Weights of a small mixture-of-experts language model, trained from scratch on English Wikipedia: 8 picks a token.
Below are experts of layer 5 (counted from 0) of a mixture-of-experts language model. Rows are named router (the router's row for the expert), up (a neuron's input weights, with its number) and show model dimensions 0-191. Each number is 128 + 32 x the weight over its row's rms, rounded and kept within 0 to 255.
After each expert's rows: a language model's description of what the expert responds to. This comes from a sample of Wikipedia text that the model never trained on.

# expert 3
router [166 130 167 127 155 122 157 108 165 142 138 150  88 119 143  85 115 130 147 110 149 137 133 132 135 131  56 120 141 124  96 143 124 140 215 144 132 140  62 149 133 119 129 113 128 112 145 196 141 109 153 126  81 113  94  94 158 136 133 129 136 138 128 138 165 103 138 136 144 156 100 100  88 105 137 140 103 113 136 192 129 159 144  99 162 146 133 135 119 107  94 131 136  79 117 108 142  82 141  88 106  94  80  97 146  97 123 128 114 164 180 116  65 114  63 188 163 108  85 121 177  44 157  73 121 169 153 136 154 130 115  88  87 129 190 132 202 135 155 139  94 137 198 107 106 127  43  69 142 158 138 108 186 143 145 109 116 174 191 152 166  54  86  79 106  71 108 105 114 167 147  96 139 127 139 150 187  54 144 140  96  93  98 156 121 120 167 174  83  82 123 113]
up0 [145 162 129 171 169 130 137 141 125 179 108 166 109 171 154 190 110 104  85 130 111 167 133 103 167  86 134 131 122 115 128  97 128 155 107 169 163 149  96 141 155  76 128 138 187 194  89  91 140 104 105 118 101 162 116 155 117 191 138 118 169 153  77 129 255 131 193  76 152 142 118 134 137 172 111 152  73 100 127 115 149 169 138 108 172 119  99 152 129 117 124 117 123 107  94 131 135 150  94  86 152 110 132 142 100  86 112 179  67 168 115 110  76 122  59  99 135 112 101 160 120  86  89  85 123 146 146 176 164 154 103 113 106 115 122 137 138 159 178 106  95 145 144 182 136  89 131 105  78 143 139 138 149 136  52  96 117 125 156  70 121 140 130  79 147 131 168  99 120 113 102  74  89 111 121 115 166  65 102 138 154 114 103  85 170 144 161 136  96 105  42 100]
Description: Pipe cell separators in sports and results tables, plus colons after field labels in infoboxes, e.g. Goals:, Referee:, semicolons.

# expert 50
router [120 154 121 138 125 155 176 128  88 118 153 115 119 151 147  89 107 112 109 135  56 136 149  84 169  88  99 125 108 107 107 163 176 169 168 183 130 146  88 128 150  97 127  97 134 133 196 156 125 120 130 111 132 102  87 130 163 160 166  68  86 163 120 168  94  99 197 143 150 125  77 100 151 123  93 197  57 158 116 186 200 137 135 141 138 168 125 186  79  42 142 133 155 120  79 117 133 113 144 100 163  86 110 147 151  88  67 193 104 132 189  56 148 133 118 129 115 107 109  81 157  77 123 134 118 181 148  91 143 173 108  80  98 127 168 119 127 114 161  93 105  98 158 172 137 122 111  60 128  92  92 110 186 117 114  93 116 126 129 144 163 125 143 148 181 115 168 102 114 122 109 130 116 149 108 123 166 155 110 125 117  78  94 142 123  82 161 117  91  82 146 174]
up0 [167  93  91  89 161 125 108 120 169  92 121 154  54 144 183  67 122 134 153 146 103  94 131 148 129 137 119  68 114  49 137 106 168 143 117 188 126  66 143 115  89  92 135 132 108 123 111 132 142 162  86 121 176 101  84 110 150 146 153 107 117 125 137 110 170 150 132 120 142 136 126 151 150 112 143 132 105 116 108 198 178 129 182 115 172 133 144 141 175 111 115  88 182 113  61 145 114  92 120 117 149  92 130 173 169 131 166 139 110  87 186  97 108 153 164  84 170  59 139 104 122 131  92 142 181 170 113 154 175 129 145 182 203  98 121 131  88  98  98  91  96 122 106 175 128 158 153  96 115  89 147 115 137 128 149 107 160 137 149 114 195  85 137 161 109  78  93 112 118  89 129 110 109  86 187 140 191  91 137 141 127 144 124  96 112  57 183 119  78 102 197 158]
Description: First names and name pieces of people, places and organizations, such as John, York, Hill-ary, McD-on-ald, University, Enterprise.

# expert 38
router [153 163 149 144 136 111 151 129 131 129 137 138  89 144 122 130 125 119 120 168  90 121 122  91 158 145 102 140 108 100  95 194 140 139 136 164 107 116 124 123 147 149 116  97 175 148 116 145 183 145 124 144  81 167  83  98 153 172 142 106 145 118  97 154 178  97 196 138 113 142 115 134  99 149 121 157  97 140 194 131 158 118 102 127 129 146 133 136 114  43 102 128 113 136  89 151 148 137  88  68 179 115 115 109 120  73  97 114  73 182 181  70  85 114 120 166 132  88  84 142 158  83 150 108 133 190 213 124 214 131 127 115 110 193 171 136 205 140 145  99 108 135 149 154 139 127  89  91  80 101 131 131 140 176 109 124 123 181 126  99 117 115 125  92 164 117 171 158 159 138 112 105 111  82 123 177 132 118  90 230  89  79  92 105 178  82 163 149  91  56 132 144]
up0 [206 114 137 136 136 104 165 113 140 163 146 113  75 134 120 140 141 100 135 126 124 120 154  81  74 135 202  95 120  90 138 132 102 165 155 129 111 156  74 154 148 108 100 138 122 144 113  84 157  98 146  99  74 185 134  98 158 174 134  93  72 174 152 139 106 173 122 140 146  98  67 116 123 160 117 127  75 214 137 165 178 143 120 136 145 132 126  77 132  95 237 126 173  95 104 104 124 177  51 144 113 122 164 118 156 106 119 137 113 156 144 151  99  97 143  79 122  87 116 144 141 123  85 138  92 104 189 114 127 131 108 155 129 169 132 146 159 134 164  75 144 141 124  94 146 140 130 180 137 144 116  88 183 107 121 129 114  88 152 141  88 197  58 165 178 124 206 106 100 142 143 124  40  93 140 135 144 102 139 135 135 130 106 126 151  60 170  95 118 125  87 143]
Description: Commas, periods, table pipes, final date digits, and sentence-start According after Geography headings, plus was and were.

# expert 24
router [128 168 118 143 162 103 149  71  62 114 155 122  79 140 136 119 150 116 128 183 140 147  83 122 136 111 137 112 164 123  90 171 170 174 161 168 151 148 148 146 165  68 121  58 131 184  84 159 131 149  97 172  84 144  88  90 134 145 153  97 118 129 128 152 164 141 167 151 135 118  98 140 170 144  63 128  65 130 175 176 145 118 107  77 160 136 142 145 154  93  98 114 173 181  80  86 100 125  78 104  96 126 146 124 143  60  68 122 140 168 125  69 128 109 131 114 136 119 121  93 166  92 148 116 164 157 164 112 181 118 122 117 115 126 160 100 125 159 166  86 133 202 106 166 153 111 107 133 107 120 106 141 193 118 162  60 130 127 112  98 149 109  87 141 141  73 146 124 144 123 133  67 173 103 150 112  79 136 115 147  65 105 108 134 108 142 152 238  98  84  82 143]
up1 [134 173 128 178 146  85  98 145 155 114 177 133  99 110 143 104 167 136 125 208 167  68 135 158 100 119 107 108 143 114 113 118  59 112  99 147 123 161 138 147 159 116  88 107 154 174 118  86 125  96 132 150  95 129 131 109 111 118 169 119 113 143 159 148 157 152 197 148 186 149 117 132 158 185 100 127 127  84 130 104 118  80 201 110 124 161 115  96 147  69 130 120 149 113 161 157 153 101 142  88 113 133 106 118 205 127   5 122 134  72 205  55 173  81 120  86  95 143 165 123 135 127 139 170  89 159  90 145 159 152 121  82 129 149 175  86  69  69 132 119 171 107 103 112 111 153 156 131  96 149 117 151 135 133 114 174 131 159 113 129 133 153 128 146 142 111 179 185 121  95 141 104 106 148 130 167 145 148  79 164  82 110 163 163 122 127  79 118 129 110  55 148]
Description: Middle pieces of personal names (Fran in François, Fras in Fraser, Fred) and participles like known, published, reported before by.

# expert 53
router [133 146 125 185 142 159 103 121 107 152 114 149 132 143 176 122 137 155  69 111  94 114 186 135 156 125 110  83 115 118 123 158 150 135 136 128  95 126 126 115 146  88 103  92 175 156 162 125 153 147 155 143 113 169 134 128 143 167 143 129  96 103  87 145 173 113 170  82 151 117  65  98 132 117 128 156  69 151 166 121 226 108  81 107 101 143 157 122 146 136 149  66 102 156 108 101 146 117  88 132 128 109 102  65 127 124  69  67  59 163 180 113  95 103 113 122 147 108  60 116 123  95 111 158 123 133 207 105 153 105 100 165 114 137 110 179 158 143 213  66 101  98 133 141  77 131 141  96 117  99 132 171 138 136 124 139  99 122 147 106 143 115  82 148 140  78 132 126 176 110 133 118 139 126 106 198 224  60 136 112  61 157 108  67 147  98 186 142 120 104  87 153]
up0 [126 134 138 133 152  98 179 114 150 111 153 117 135 129 111 182 130 223 117 108 158  98 107 142 113 157 131  93 128 144 176 118 140 179 128 144 139  89 116 101 122  96 118  93 138 111 151 177 131  96 108 164  99 174 127 127 116 160 139 168 179 171 112 124 146  98 142 152 100  73 120 119 124 160 137 119 153 163  78 120 238 119 134 117 111 125  73  77 135 125 149 136  84 223  76  94 115  81  89 118 134 114 100 191 105 120  62  66  72 127 143 157 122 126 120  97 142  36  96 136 158  88 120 116 117 128 128  66 120  93 118 139  90 162 183 124 151 136 150  72  93 109 128 145 121 159 173 150 143 112 146 114 147 155 138 177 136  99  98 165 110  86 146 139 184 134 134 162 182 115 126 130 153 125 145 151 131  49 201 154 142 159 135 103 192 128 131  54  93 120 141 139]
Description: Middle pieces of South Asian, Iranian and Middle Eastern names and countries, such as Kh-os-rowshah, Jer-us-alem, Khomeini, plus India, China, United States.

# expert 7
router [137 185 174 134 108 154 147 137  87 147 194 119 103 113 127 102 162 127 137 147 132 126 145  88 193 144 100 150  95 105 156 183 130 200 100 100 132 194 136 128 119 110  69  86 155 200 103 121 152 108 122 144  97 127  81  90  91 195 205  80  74 119 153 131 130 113 165  87 148 139 106  96 164 135 152 172 141 162 132 130 140 107 120 103 168 142 178 118  91 114 103  85 160 117 125 180 147 135 149 117 167 114 110 109 219 113  82 148 113 124 153  92 133 115 101 132 107  90  94  92 129  84 165 150 157 126 153 146 171  87  98  69  89 160 138 125 142 135 176  85 120 128 135 132 111 105  79 138 138 140 126 122 160 157 107 159  78 137  69 116 125 146  44 123 123 146 183 104  90 151  85 135  57 110 108 169 117 125  96 155  85  47  79 138 158 122 136 187 132 116 133 123]
up0 [105 144 116 148 174 132 134 194 141 125 143 112 122 102 118 116 142 118  91 151 136 107 117  55  95 115  99 130  92 123 143 201 141 189 106 103 131 185 129  64 152 113  74 138 137 158  46 136 140 100 129 190 183 132 203  75 121  80  96 188 156 118  93 113 110 103 166 129 170 154 141 145  97 122 100 136 131 128 141  67 149 136 126 185 152 202 115  89 109 153 134  67 166 172 172  89 108 182  97 115 125 120  96  98  65 126  85 100 140  78 139 127 101 169 107 151 115  82 199  92 110 142 145 125  99 108 127 135 108 129  88 108 128 105 110  70 163 133 179  80 121 117 141 159 124 129 162 110 147 142  88 150 191 113 142 141  92 185 151 151 154 135  69 137  90 187 166 163 101 159 118 152  53 136  98 165 138 127 125 132 123  91 147 109 157 167 139 119 158 129 122 111]
Description: Word-final pieces ending foreign names and words, often Italian or Spanish, such as -o, -ia, -ino, -ano (Salmo, Wallachia, Hanoi).

# expert 46
router [190 172 138 206 140 113 170 140 132 157 143 150 111 144 145  70 119 182 148 125 137  91 124 134 151 133 104  96 115 106  83 195 154 160 186 156  99 116 126 150 158  90 146 142 126 144 172 160 137 140 135 120 125 126 109  93 169 177 133 148 138 149 123 115 173  72 150 122 127 149  77  99 149 119 114 171 139 124 183 154 148 150 151 110 152 157 130 168 143  47 105  95 113  71 121  95 131 155  87  90 200  76 113 136 126  89  93  90  59 172 206  94  83  87 116 113 100  93  67 107 173  89 154 114  89 127 129 128 156 114 129 106 143 159 148 158 158  67 168  96 128 137 125 178 102 113 111  66 131 127 113 121 124 166  81 115 114 150 196  94 123  51  83 120 162 114 161  95 112 153 136 133 120 101 191 120 157 106 107 135  62 108 130 138 153 115 197 140 115 104 164 156]
up0 [149 178 112 179 111 123 136 185 150 127 180 146 144  64 110 146 114 124 161  89 134 108 113 142  83 163 130 111 137  64 148 156 104 130 159 135  52  86 105 187 142  84 130 130 122 198 146 173 120 188 105  92  94 121 198 152 114 168 152 164 133 154 122 111 199 143  90 155 121 139 123 108  94 130 136 155 161 144 156 151 157 128 117 126 153 160 138 145 164  98 141 132 158  60 134 142 143 160 142 131 135 120  90 127  58 180  96 140  91 146 144 154  72 134 190 119  98 126  72 107 136 132 142  91 119 149  43  76 117  75 186 119  90 140  92 107 124 114 141 121 161 138  65 104  84 100 127 122 105 194 126 126 126 166  92 146 128 116 165  92 116  66  59 126 111 113 126 101  72  98 139 151  69 104 170 173 131 101 134 133 138 151 186 109 190 117 178 132 112 144 148 109]
Description: Prepositions of place and relation such as of, in, near, within, located, plus colons and pipes in location infoboxes and election tables.

# expert 16
router [165 165 150 157 114 136 131 162 136 120 168 151  85 171 116  96  61 178 154 151 138 107 131  61 183  60  84 183 160  81 130 180 138 162 161 169 114 151  98  86 127 121  85  83 112 135 133 172 147 169  42 178 121 132 122  94 179 193 188 111 155 118 119 110  97 101 149  90 136 190 122  92  96 149  89 181 132 146 173 137 193 139 145 151 144 141 143 155  82  48 179 116 145 125 122 114 191 130 129 124 141  78  82 138 163  72 107 100 112 167 148 109 103 125  87 142 142  96 114 112 131  90 112 139 127 163 142 109 131  89 118  77 169 129 118 128 145 134 162 100 100 132 163 115 143 131 105 115 103 171  92 132 194 175 121  79 126 141 113 168 141 135 103 141 181 116 138 136 138 142 192 147 108  70 132 116 179 103 191 124 130  84 131 133 131  64 139 131 138 105 141 132]
up0 [192 157 122 136  94 161  60 144 163 169 148 141 132 121 127 101  94 159 140 119 155  94 137  79 105 114 127 115  79  98 151 181 148 114 164 136 120 152  58 144 145  47 133  87  98  93  82 153 155 122  46 139 137 125 119 140 107 168 184  94 190 110 150  94  84  71 123 116  69 127 138 102 139 132 122 178 121 100 188 153 103 118  98 153 128 112 187 121  74 126 153 100 129  67 136  81 133 123 165 139 175 107 127 122 127 124 131 104 110 156  84 102 150 130 114  95  83 152 105  83 162 116  85 147 132 144  95 213 130  97  94  99 100 101 170 147 154 144 159  77  93 136 127 155 150 131 132 109 160 138 156  61 137 176 165  85 134 133 187 163 134 144 130 175 125 152 116 166 140 211 172 168 158 124 100 103 120 146 180 104 119  98 145 173 107 125 147 136  82  67 132 157]
Description: Names of cities, states, universities and streets, such as York, University, Street, Austinville, plus table pipes and colons in sports infoboxes.